From a checkpoint of a small mixture-of-experts model trained on Wikipedia.
Experts: 8 experts in each of 10 layers, 96 SwiGLU neurons an expert, 2 picks a token, a softmax router, a shared expert of 128 neurons.
Training: a variant of Adam for the experts, 541M tokens, 8254 steps.
Below are experts of layer 8 (counted from 0) of a mixture-of-experts language model. Rows are named down (a neuron's output weights, with its number) and show model dimensions 0-159. Each number is 500 + 50 x the weight over its row's rms, rounded and kept within 0 to 999. Numbers have three digits each.
Before each expert's rows: a language model's description of what the expert responds to. This comes from a sample of Wikipedia text that the model never trained on.

# expert 7
What it handles: Mid-word stems, noun suffixes
down0:464567456446510497513536434526585516479568458437517445575470468502526494483516495548413532490532525478455486602400520538512494580423519497463532468534584527547536530504512474513405508435552340537568464428477512468459535476516462544499439463572458455481461479508497467499548554463504373529492528564549503512471439402521538473469442515518531478532612343499504569473498515557557589490475577477608503438464450536544440506493517463466467627467501482528595508510442461530591522598513540
down1:586451490516558499442566442457494443496528565477475491466414463574567470477424479542543522566491460451436480534390566535523396475504515550492481419551549589574506418536469544576569482436535562436437495493478519487461443516495462558505472415475466510464512471522504540522537501386480540612538474484554484495502485508463478491485499438567608455479537568541491475494607452428512449544441425581569525550589432536426517539491440636500506542474465492574564512582526571537448494423517543
down2:547553450526535413604449516523547461548518515469507438570468390448561400445531541560449471456497504430472563488507555523450472566566497447545531574520517543497584550490545506489558477492484416410487361624458464491528519495410553524535502547512534417540473529539490476499439466432436565496500457485394441553549509426484464547534495495514469480350409520479490523448498498498499462497559405469537477520521486573532466475463481423409520512536487563483529447365495510400466494455489495
down3:539541531463478487430501475606560512473548528540491517462483534547513507605451498506508512418501491497599481481500448489551467435505503491445554575486407543386654450474489470540498478549535530504525521489467615474521514462455608532572545388529508478540489445496538564526401531502509519525521506500484537544490468560571520537505350610545554564494486387619516540459501492491366491424536557471436482510477461498483520565433456394539519511509466459549398482446499509517487505513448526
down4:507515516413529489486608458526413463515467501567520550472523509513464427423457544475524436477467459453501472541543383504445409507427492511469577438485499520521508525574473563553528572503502465498477541500516424463485532470556508548461510609436545542541422452505478472509525411602530572587444543512465497485436569555485498453525476446507404528453542642543491566384487454575430518420447551502562400503471479439402508571541522474572549543516559553488546417454525516559540438521474544
down5:600442496433490507537559488486550434491408437390514486515555459496468486560484456476440480567524493488486562534546551560489511584518489507512502414416524528529508408406512476494453596526397513452425453532590557531505548462562472504602471490456465432626451513450476472535445449502529465495466483493516505558541506520480571505479474470457523548561636453559614437405549527506572490452487558460552506460413517465551441481572398469488530441459491484522540485546550380512552534498489434
down6:515474516522484491484510425509471516565477434423417492512506429434505529491440432475503455484432595490447527639548426456413569475585496455470512454512486554471475493476529610539405561553567441502526592539477463462480537505405491427572474609442452519448378414489473509529487481402480516527545447500563416450479403534453474480557459518478519456472446533510497491574452494495453468536509525496487452541388525563549497384456477479480456536489492585578603561492515493543565536494505540
down7:530362573493457544500525533569624497561490592579563477458495608489478406526570515539535534536521450553536490452538526570543547488505569466550561457476450557486554498426517566462519512490493535520510411491515559483443397603577502526556516366501499605483503532559572481596503571445502497564467431484535453463490544508471437529452427573479584525491587556573555471518524502490517557417458502501512541457590471492469519481472485456525471542514428547505494513409516536489539474482613498
down8:471481434474506493531567602411577479528542489518523443495541515437427408511526571479521598598578508600465475540496457521569606505462524497490475557493492475511425507421557543470523442425491498569510405513467459499505449578537615529532526591523514471572503588487449448503502508530494463532441534467444563477378510534520532409408500501544541539594474430505558507535479531552592484564476503457514579383543482495408533521510531523591454483411482481515482547508437440467528561551460498

# expert 5
What it handles: Table pipes, accented bytes, clusters
down0:519574520479536504502519507470564487555554453539476577511432550535418492543487511459483503494458495559441513437573544495583415464595547485495536529504502465448502535555448470555500453538485464487546466432492600470495519465505495452498431446399454529427457611491551512541502449574490452489573575499497498509487426606546503538596427551546493582400466561458404496553473532456500405433544471510500521615538535514424574393547555596576427457442564514478464614537498549527498542516493536
down1:500533493541542442508466579478438555425482523517448379408501513523474458494528503538576501459422580514527422479468529417467511466511484449555502460495513535441469539467438511459495526458548483532458532453527550479590485564525429529542623325428437410479459490577486650502378540459527519521478503487582450513496489473426452422599551489495502512470439494520543526462477507459475544601528562479411514440442581513499450465456507469461570497483494566524487543477514520599522470562533563
down2:561477481446481502531545570538551502503596473363506505599456548474466477476463545597571519647563477503493441491503463444438492514500536485569452460498513450481474427426539471513473440504496416520498397510443544531498575462433563488552390571570511549583440552437527550534544570498488560489503502576569476491482465508498483434564612477497492502553517472507568478517507567451465549593515465484397511453414407524514525528487597534516469620480541599490533523520562505444468464523514509
down3:650516483570540562442384522476539544404518455502519450406461490473564527531529540489554467444538572485491515511466594473607585423516516556457465451547581458441585437551495503508510437546531518474468487543482550532488506472453527498452467454508558492448503493419492447559564496586591473487504460485494497498438514463525457384510540591497553536572552542478515539473486575490553537487463443525551412431503450363523552551464402456426532501501583417448573486464533465435485493487465465
down4:497503501453547587483558442489456486526453536510526544521450439556546482506570519406506497579575489460449448496596613478533513499502447520503428577377530563508417475453502517448555495439568520438460554493521592413450457523437453498484485525481451426447540510474412447500498524500430487403494475553499571533412494509470487450533475430567523483432497605548520540509490623562491488511473552546485482575497543502415481420455452508491464464453454542468519463587538530470559472543428672
down5:426538497483523458484528500496553488490421512477482518541561480513434465524449493517533530525458525613486543505401539457602522501456474546536574573497549430502512393489622547484486510566462594515463519480539471509541501489436483536507497512522510527498471545571504511456469488663517460482435573549434545443477430529502546602477537389443602550497500527371548472457456487582423527609517444511576503508492525552463578517522548465485418516589451632552440430529474513488489427520516495
down6:490480557504513431558446533525538487541478584492519464549595591561469489408609504486427418494550495500549508492500498518501536506563459478514515433585351527466554474557569477530511554597520496475476415453542430521496508488499503438528535509418557537445455540549622382543473533433435478543537466419464512466530531534490488346500500546435547497569465449500558569447528594541532436412526518480528528472421478489496520398460509458475499470539569466568500533467537411475535508554431471
down7:557474507445551493471543570482520598445500559459521528461474484443498487490446506462479439414435497428471434347568559452519450554464504455501496467474595510538467550448523548524471476477578423411527553563443603442525459507524428490354426487479477532494441459529465503454429437442489528521516501527414535461437519477468579535574501506450491468484541571465459515453484444437398420541520547524439532368469481514507555569516494529539558549545410484593472567447514558594500486512502504
down8:524609590485517501419561499485569424526446550567476541496578430545433541493542441507505501401491505555529449514559577535549565544380490619441460549506498591477541496477503547470478478535476421512497552557477425632453488493533554484444522489556485479426494498436533538446531499497489478454581578532520462483567556459554529471497533438524510539527419524482467485526460487407486532501543497396392652448421470537488492454450429478498499498487527493428581553457525465479422465585488461

# expert 3
What it handles: Function words, inflections
down0:577457451463464503438520520513391472421577480434480540473565476485557557511513445525535559502453509556493472539477485513561454475433471437588451534482450478504504446466441509468499579512526550585578578587564453553521591493567558489519479388536540486524517546516498448423437585516568546507514443493544447522366537486482545513518531439479467377572450527522492496505383505582480543491531471508444581453489462411527463453439535452442488478573510569368526551447591531462435496535492503
down1:497502491505495478511364397453460463499535528555496426428486469480517456563530473472515408290497539507435475590475481459495502474602552550567545585444417514477526508552534473529477471480563476438465541601469535505563570437471532520538535410531506563465451517412476495436479509474474464438474540448426521441413493587467450547561463469492463531489493472514558509558516510445476546471607492483505550489477510511551548444511506429421535486491380492550503536565370502571477447517502502
down2:465518475504455523566532479577524514539555530544430458516489543555564451576597487529503511524416450465482558514382503512472487516542536533536383463514548466545567496478418452533593501492436607464537464470460475505485467504576496378588506540509566550446427567484553537580597519569559526511574515535475468492502474471567536508504564551495459642516465518612519553517429486435429533443495480422505529531556427492428468524493416578439495431516495481471503533460565561614488456526543479
down3:497540472466482515475572495586474479503449465555510501549483513506575455478435426482473550467491468556563526465512542614439473542513484413533491446560594521538541512523585517465531405524552507537465515468436488479504599362542481535458482597545509439535445510535462482483535483464493369611499515420494384538531536490533623448576522537476490540464559476478451463513565434470490576467509411584455460445508469544525559441441533546497433452540415494433531449463569639476512469517503488
down4:476490522571463512522496490448537510481512568542444543507460516564638434499426468436455540456423521502536558444419530499548454513481455476486507446465509451505496494485560491489537518525500480523554630438570463465469482526504597500422463358452487499497497587481514402425458530517483456443524429542460426532505474498609508403490465587449447454525493443470481475458468473561551372594535409470560531494466494558506524495459469592486481436541560505448541499529524483514322552440480538
down5:536542537392461479590492499559562482535484568435548466450520489487478468598453442533504537419526451494542428491450476382334455449522442486552589520494458539545553580536544495493483525553574603480420458432550387451517523435481491490477469516504521510504428583509473566442506497458518472586444524485464445499513621503402513503472565476560477495511528464494426593515572487519475521499481467510516517458466512532582524453401491566488447487514480511469526337460526547515482538491421525
down6:522524553504435510413454562498589454604531527530565575484456494544485530457507542420437449503464501475520439564497472479569479532561461472518490531502558523422457484564495485477483503508516554448524559529478551621474439496479536547518499654469502572501429547537476449539587459438514423504617515458561484375489552452505478523515504535625537515482471410510542454452518506447553425595528505460540524439506467426534513505525461506534524612565459488573444609540533482560535590558513419
down7:512533539502520428479534460497507516475611507468510505491499536439606368494468588508487532484447535526449420462418483622479525522503484426480476475510449480484485524457516561524489474452487497439539554477524566417510492493410478496544595639578358481473399469481540434581455458508510503525477368549466506504584432541454502534489470545546523464509534431463537481559408451496428460587436503392507508493433479486540500479502439455437556491503552527565562578473490604519480480533489561
down8:482516488494556521571522527629445496487410508492431490486454544522508497600478564459542479503447495457540505551587448498473420595417484517450561427415486424566562533504588429517551513499445504451546422621446425521504540573466453505472506526625501560547473459493533534523509553490469497498529515471489522453543559535456536522515519432508440395475452463564399571520474492529483459491401429515580444433528511504517533441553447504546541516578512507585585475396466451433437479557463572

# expert 2
What it handles: Word-final suffixes, proper nouns
down0:483534497564432476451495453485516568472517476497452509555474548468551464417464543447512572508470522501491567414467383444474525451522478530534467413558462547512523528484561553517516483489479530465522439466516476545530369415484523574477532369558496529450549446436547505408401443488467416467409551471463476537473534583503617473482573397581527538601429476492398498622427459449547495558517392491488545512547493537506490529471550536521505483573481453476550496469582480479490426523558503
down1:460410550436451468513484537492533455548528426478434516459521501488498575531423442540606467428379391514443569495491391487536490506448508443573430514433489521532428513579432518501533490507571472473491471540413449456474511543438547529491498557452476646469500445557502484559429524535539549491558514531521425486482560414547592631463525537556426513505519522505495524458514470582461544461544462446605525545462560470519512484411554609467547498529422472433549502419514474517496500510462466
down2:467434368505410499529541490503514528579467465526519409470512536533520638512514559505527546436499482491466326489539449483463455486500488505515464478438437531430476470443422552528511527628528522474412543505519416523531550549549410493444553568460520455530502480497482442548547407436541478498480429530405493491461519430512554496551533493591468471481500531486451511552532580486522591409422537450518576551448485480586543528518514470466584400501507494581476422438457436519497445487511547
down3:523439450547511501368492526546545546472523504486544514493556610542547516605509547553497470437451464551585499427493592496491584508516469496532462518501489550533459465460505533549465460507446434535507462480611503499552429448492437422480464427553480523490599491582528567533467545523505484475474491477540568526504482486555468593500470479500528546517436495610609456650458451549540527542563513493532546471520506573546446395601595435448551558445521524618450433485553559489522474469460471
down4:434488464586513484465546458450506496514483438496478471456549519490414432524458562496464552588511449366451523535424563406479520560519364489397384459468508512573566495468519506600499453579509422474512498480599472570452603557515468542505602574509501534498428413541463402489488462461529497559510516455491466565529534563526557530424485421407469510558472540540474489594485446519395528472482469577487505439487484547532498478460520490445457561514572494502479429525539478583469474518513488
down5:446463516495486441465458465599463531529478470426510581520547473509469441480397526428485479594552553516419485525498582494511463463450421379553499549524507486523438437475498494519515515402429481572435504559556512421560367568511498486415479485512456473480529524505524483560490471523495556516488563469519532490575510474504551530475640462483549520428496506423454472370535409518596459538494435498584517469537516513495493473495621461491450477519567445427492486537534524520383492625446538
down6:530580447596478543515528519512634455507467547493510520640445473495517494513436443486550444544458531389530434477526488555451570468668447432524454477414517440510455497468479526543479466546528465506503497443517486494506561493485516398515565423499556578504477498489508481505437470561534502546507537512324474471604544518532546571519514509498499545513410499432514462473475512473573508540497511429504553452535508507535470497552509531528599477482537442425422414466493558597430543456406544
down7:546498457452535582446472587470533503551440479507428463533466574416514552538509473493484528504525411557495469520489561579462470461482485473539608504493517467446490405430414471481552450514477522511502410443521533614470507542546549527418502603464479406545477581556456494425529561486384452616513505406497486416601513471510398459484494510475648562485485527402500484553603503486467436550585511496513451470564530495548495504471430463517535435484521479505457475445444519456489460533515550
down8:433544459514535461513542484490505478542518511479456457472531446447475565445573420447497602532451418564490523514571375490548452462526478470493442561426447413455565597580446441439518487544585473457425544457489501504492556583512567475456481495442456497501475519458515497518508401552533554601523513483415364551514543524582489567401482408485443436489342537539520541505482504473558474513500489562489553517481479511459448475600497500477505571516448444562493478450587454512511519562535556

# expert 1
What it handles: Lowercase word openings
down0:531555441464543497484502488523453552511523528508479496527515365532423504536484427513517617416607535495432575517491498500564410518574459566559558568528481470537524460507486554451523409508568556426494575578481476522436399556503490473572386478494543476567488487476517497583515598558477482530571511543469487455518513455570577513505502412523559468445367487534541449466544509443505509401503472468524490421513495561469484524522513536555571499440464433422494566512358520560452446526521468
down1:540603507488536442551419440444428541571445485492388464465429581463465473438544490508508465529465484482483487546594498467513558405498479505507490560563478424546557423484585508565547486481445630434552578503494419532507526534565553576491564396446483462482474424555550499426629485580475493482490463516429463443505571516566536554485425539537494494501419475506497431549444465496595510467488577437550436457531488437419576504532509568491454487479493528483546523466547567563444530490534454
down2:596452480549428465391474516406471615522534456489469460450438520425499517603493419442447521568557502513622582551505487482514521471451484565461532522478460535500490491488486497498555548445484435518450444449505485449500455487533522418546465367517456493507526532451593428418430490518463607530424407517573540597481429496547535519500527474579548488478525454467541512529546494546465504477419539517404514482499454522448501451518487451362433469545465614438522467506542530479468551463495434
down3:472470539474458530471481494436548564460497584474459443474503435494589628477413506524436476476530541477505470494442525556482476613541427468450572528499531406494555604429457453543531420598552505572510554536548538428522448509510522487508486535464484533449574411455543491451482477489557488451530538499544438468537556509485507508435414626500461446488546552570623564470483644472510495443515482511499457574515504447560485569533522505508541419536507502501455504505558427476398494478522365
down4:500440428474424460538462458546519525529493482452531554536590509453510519554568504486561477436437573565552553504573518482459466517470531487418574527477484463535464444482457569570437530487492518481510444391556573567579484464512414501564375551477507502579518535497434566525488540499542493438535540553562513544442411537479511583473467505535504483603410566556520472558493441469585508610499399456479472479553595534522497518582514519592467463429473465564447514430468559466384463477502570
down5:482544507365431525525562525467584571460578388510521492395477535445511447514524447454491482491480593531506516561538523558585499493383529490522571475548577521471537539482472487415555514469506559495486519531400512570498455484577455539478549452516520538508545445589594538522525450487554519597483505433537536462466482535549580541469565576534513531451537524505462455536401457533396449484531510456506482538475462494363434560546513522462525589479499406514624441477488519489404543515515478
down6:556457453432488419504412483506511581510499543532524494568535486584477505576482396441468505479425471491488504469425411524476513495569476498495470478429534494545525474479615485549471454554439462514496527458442474508518464572422531548527542563500556561539504491446482621444498456535518456474494579564452561550421425526550501494593510506388466477527527506597552415597524530507487399545567430473504515538547556504565558468500533533574544500432460479455512430574389440522577530575581432
down7:444532534409542455449455481407540520511420434529502493504384469516468460487514517577507463506397516503529504483512540585570398468434540467499509580530542519402533503446509445441434489517527536383506460564494570454472508573541467584611500401438473576532469482458529503597512458499492508443497575599441584402601557537533538413530493502560562508449560495458494467563461544486489538472515468469478498572393569575514473547517538468533502500579467478497467545437487512535458445455420481
down8:449526416533531551506493493566497508566478574519474457542468423581478384510541524488462554549548538546502409511561463448430459419569555381467499469556410417595500552498535516492536480539557488552502533528519532582489583406451535558442528428426555516426505415417512545477409490536534454507497434534483445422465459509522512511591534478409536449440594472550543537516479511554493485517554508557500482434511541474564506458402428460529469469560477504545537512626481487449564459418534497

# expert 0
What it handles: Digits in numbers
down29:580490436539544564509500428597388511481529437502559513521517484487611654485430542508501451616456478470471548514394541458539408470552446539447460529532513471470493510494504532583508562559484573467443398485469431556520500456577416511508449598467555493549517556590536528482510475505524480491597485519449540551528546464530493498573572482474511504519528467466627444430543551480460505443444521565453497473500451561454477588527468433500487540519460518518528447578418597464458490454471541
down30:389464506502520532501396555588568458454396503550482515498460440481577463458444445558544509466484456540389543479470577468467432558432481520483478529537427492444546459450514495564510481484462529526459453503457510540503568529400468514577448482456504525522538546560516429503577533535541526534555481491524513485448473513585500493515541515640371476489498476540532538448370573519412342462457447514539489507495473603462601558521574466466516566452428473503491513475507529524486439483410487
down31:470568446446486565470431578551490507560577496466505486479573526510471432491519465517560442486502500579486554519403636657471419462444425515501514482480435514506475494527425486503538487462557533462539486504464583491476535427496569557523557507429546500435514554523437445405440536469522568464457513421466509536528377533403554487539530531456494457540436517535451506520523442451530438470499388503499523449557357462544619517545525493605550470448490492520604488477499531510560507505518487
down32:502538580476517485456467559489501446509579508573449579467593539435496355383516456594523469500594591551503560490508574458538443476426455534481405564457604488511512498553555508581500577541465460566488450516596461510515519532544629481503484367513614424453524518496503539441542479517493582400556459443529519515529479483579544488590480544474460460546455518431566501450473530547538566511482501447504459541569485551508546526503514496546498467527519426430502476544514485526488501424497526
down33:525473474521483451484516543471498501494529595530427462595556557500571367463561419442465536468503435516488530546514519449586579369550551502528564446459499485472491510496478548457429552547476478435463488431543464492494506494454532585500385380457408551569542477482489495481527560575564421523440467459542524508464486521430531509407444485572454471480508507492392475450481583538524491547424533535510512425431543497463559504462569558650476524525453484469555432505402494507548540522465456
down34:574453491408480529468460549549452477538443495560389483534511455436378478437366411545542472489491485538563568403448477479417462492486491474581514449573484443461453475535460499505501472495440408493499480501473502445476429495499497495491399450468555529477523463479479512485575503497493501485469458498469432427607497445597448475499439469419479485451509540492542463452515394503543489502504478464535595478587558433445511418549534565434471444526490510479595585387525504517430464371456489
down35:426511461484591443605482424513378562396533440450470503464564431579477493389575530484454508440445518529396553465491504493519457525507495532455459513420557416473542515514530483476549417504557486492546500475501441464559485451461451564487454488439567498504505504460420524503597438473433502482484481501485463473443510493571575541533538430388495419577477474458446449457513496501551594477472488541568460449453450491439502480580439497510554381575437549556451429530530532493411486439538443
down36:546603548477532534527486480517550514547444569474514501392533520505515736510557482513532418515467539488523546489524503441483434499511464527531493441447437530514474492445540439485495539584494497559485399530529548484545513529491512435486496598594554484535546622523508463491435597499494445530513551438527497456494514478455449543509482443524485556468495510514451473638527395487452542463463437492515452519499494565533446448576417461463439450482498507368501471585537552497593530450423521
down37:466462477496527451503494442479457524494500518426534510460489472535467672493530472518576533448460476520553517550509417457497463468532515482637572480459481471509573508490459478545571509460528566565389481446447433465467464430517520478477574605616491494483561578410554529504463586536498574573347474489474454477568570473492570513525451516599452555502443447497430442509487486465482548436528428508524493481481440486493423416392508503433499468498556498527413530555504582448487524453518472

# expert 4
What it handles: Table pipes, l/m/h pieces
down0:509541477446502545490510497571405521454471448463475551478462526547444521528436537510501467454588568536468554525456495488482619487513460477522469442515500339554572434469441531485435512464548480548578578551551550480494578506509495652483507546505469482503528507563514413519500584534563377480479430584510484519460506361558444543508390560489444513453494551458454484513515481522488546401533479481423544490541563596432559524481521433479525417449450491475554423484475451533450493525573521
down1:519490608504481460507468469546520528476519486458536463528504525494500617518440529583504529493440473411449413518550401485511446575557503521470408497460480474529438490533570454506354540501506505503528526500547566503563442498514454470561438479524511611522574497463520574516442449447464486558466518446449624455456476485582550514474550449610547513495501457514476552529500538462408563579336476415514601529549436361465456487555500485467516464495497517485514551548525529550412516527533498
down2:513459444570496519504604475491611490425495477532498439538562513494488535525466427477466464545508434525475526471478417367541528513521469542567476516505634453463510556574529533495462483609421494566514378538441595537608580537525584398516551589491506499579529510558457475516425541593543391573503572538428444558470513404511561517544506496431562534554518459553464461556485461525465604489475552436522456543517459519468503535519475484520501586492505524522529473466455461472457482482486506
down3:470566554517601522371540509452585531497477497547506459529501536531494621449485491506556472466502479453421467486489482471526530526490474480420410482490493486519456482499504502450516474432467610507468530430536492604548662492474465479558604530573473490430484560434484491465365458528430535523533498515589533486487613518512427540464462474501505442498445430513486498556460540510457527474515477617420546537452410468541421445508458394470492440505577481474519471487413509410547459557469458
down4:530527444451443467555478490432549509477553512507457455537437601521498541497493470436535439500610588460445517498458428455423479526411568559482476433552487548511455493484557437516477501460506429460478502511443554430473430514490569483557501577541442437521572542528555533523485491548450472495501467597512479514458453543541504399451508511409492516545506478483594500515503549521542613521429449472485425481465449581547442521496450470605602543537378564524466394405465466411540408473427487
down5:523494557508406524469466500565639493571504510537477524473565438519597482564549522452409517563382463561445484434467440500412531532544549529583489508612532484535372450414568481525499412510425556514531518461538514604514545550467489524604434482499495538517532485451544484562523495494449532488513464397424539495470525509447495495530465570485475493507570573579551522544405437373417490484497451498497535485469467449494520496511473499537502473504496538571481507606520565566535452536480407
down6:449505535530526480520425546467468432503385568451516392500455481518406476487521560526578552480531567487492464435560498454506576464441538486458498475563447443488631468447476486551568520592496595545513508483450501530423596392518529602508430631540481483491433500450563498448535527451502549511488492452490483530520531519506424545500476448546503499444474414477390498471466493479430474479513546450510476482527500458527490608538498454628423510517451510524445399523421546444533542396445504
down7:537520440541535536434459486515405483478433505539511600442396484553361496574465438600507513512443434550512521543420596532544610483548530523478497548482512559514520493469418550532493576452562562515530453498507529504550473492430508507522516425485479451596503497471525607451452424469392581496558476555503543569516505467522520515425554402428457422467404500530497522492536511507409424428503511586467479516460477506520454468472471482583577505508559549434479510488468591582501464456463439
down8:615547487398567543540555494461524555507447424534593459505587522498537553530476413486496567470538531502455510445474454387499465498496594447545544433502411558422452452420513567417520470450469547461590520453604464445535479538439459535469511441440453528442550513453549490494468583439537530508525507536480483500529458542463608500456495517525419517475561479497383527433530504487635485516455428484536469495467417475533494514545423526538498450634509513484545458442465519571424546491518514

# expert 6
What it handles: Capitals in names
down0:483496572539452479381507638443451438519515549561483580485498583524474539484504546417426516652426491515475419571495526544475514441570475505485513418501449474494455553562373382487443465488474539555549433457468524489498536482516521519514506515453480517452461541513461537477525523655490488476535510502464482556398476555498642549518494462462460545526487476488505548480553464553614479492523552460490497546450404497480475446508458389458472423536532429530480485500501510448509535605504464
down1:478492467540481512481575472466570514470511424507414426514478547456548592472541532457557465544512445588473508456507439467506507524355460495486514488542508471435502516522426627508527495594552464608418528548405457430540551514433445489451469521466411537559503520487420494452563508513590452528486476508453415482460393524453427548523458484494680430495541501500481505435519518524511472435510528584577495424505465504522598550481492494563431469496530461469481479537386521433528547523542505
down2:503548466517583481492456524498582497508536477480429419554569518512502531571426494477445542468440441467534542443662512536525542502499463533481483555461381520488488508525540545542475437465424491520540493506528514550396469446537595538505591461469524509390521467459412516585541585525463490539554516449343516509422531487552468479516341541448539563438507446531569415489505488425511510479488488468521479572473448537460422559530507437530447527412444507532493463431512495433465447528458544
down3:542476602616470549538497547568520518449482495454575408466533521517536485483525482559521549542533519407562468536520470411466537567569549467483477535513428474509453535583549424467411594458539573513518403497514559561478595473459537468512492401524370466505507490508565503568485526501554535493415458512540487479373547611536471369576565501475453488453526436488508505505449451426509505466440526485438526555489524527438515488547481458571564445440472503499468467508506407430434428498470549
down4:602551536470424407608540493476534515423482524446445467504450458489492479541555492455560521585516529580511546550539524476485456510470468455552387554647483558490500518579448546468572564591522514446554561494472462584509455583504547497481575516531431514508535474436437584541443472514477492604531496486517455527521418484516436432552541565500474533568485470385449577538492513486503464603515537522489399408443536496471540462476524457462502422515512505422456553405548536564503523477440540
down5:495503461487480512502497517478437464492464493597472552513463466504552504468465517539530516468525588496521589518482421463507498545546504476408559538484513519529544548608498506579512502589644537494539550424418491469478452403432476502515433600512396476475564516495530434465501458471585504458516509547567546457483536415439570508551555488548588609539505457395543560443543520486533549558485466540486416512500437488503403488431562516505510546552464465459406548478547452443414534493548348
down6:588421504486478541473547523468493495498471508470436470543516497452367429562497439451473510427480475485579508585498541616543545459587580453450417482402536503495469545497530572597520482488562516431505425538487532554533539537464606566590463416440482475517484502453561511460532489576566538482492544431572549537546520477552518494464560569479499587561554521585536483545553445468516501512417598519531514497518553515532519494549518495581380583450453481419513477554594538483510572508542444
down7:512509563534495522477523529542497446494546539503501522462446496527535406498489504476452545514527512458566568448566480631402497439474525486500490455521474502500457516408345443441554505560531404523549446457494549556577485451458592503543597570505549539470557468438491570410488526507470494476446490448531509513428559430561448529485479512477522494503526495446441469517533585473562402473436560537510546524464433595513532419511588423571463413440474486427498597444468546501522423610510579
down8:479431458555560469424445579487583502509455501541663487531610431411528350505444456437477580534525517409409451527385463553431572516516511518509541446411566438474446493478571478524552610520494559542490375472549436484501436480456523507407652432505497515457513476479567494543524537416503458512481479522540476489483541549484507491485522498570470481496516534489483452540468536480503460472525420479517502536505437496486528404492497520521412494513491554489505502582512459530452441540501472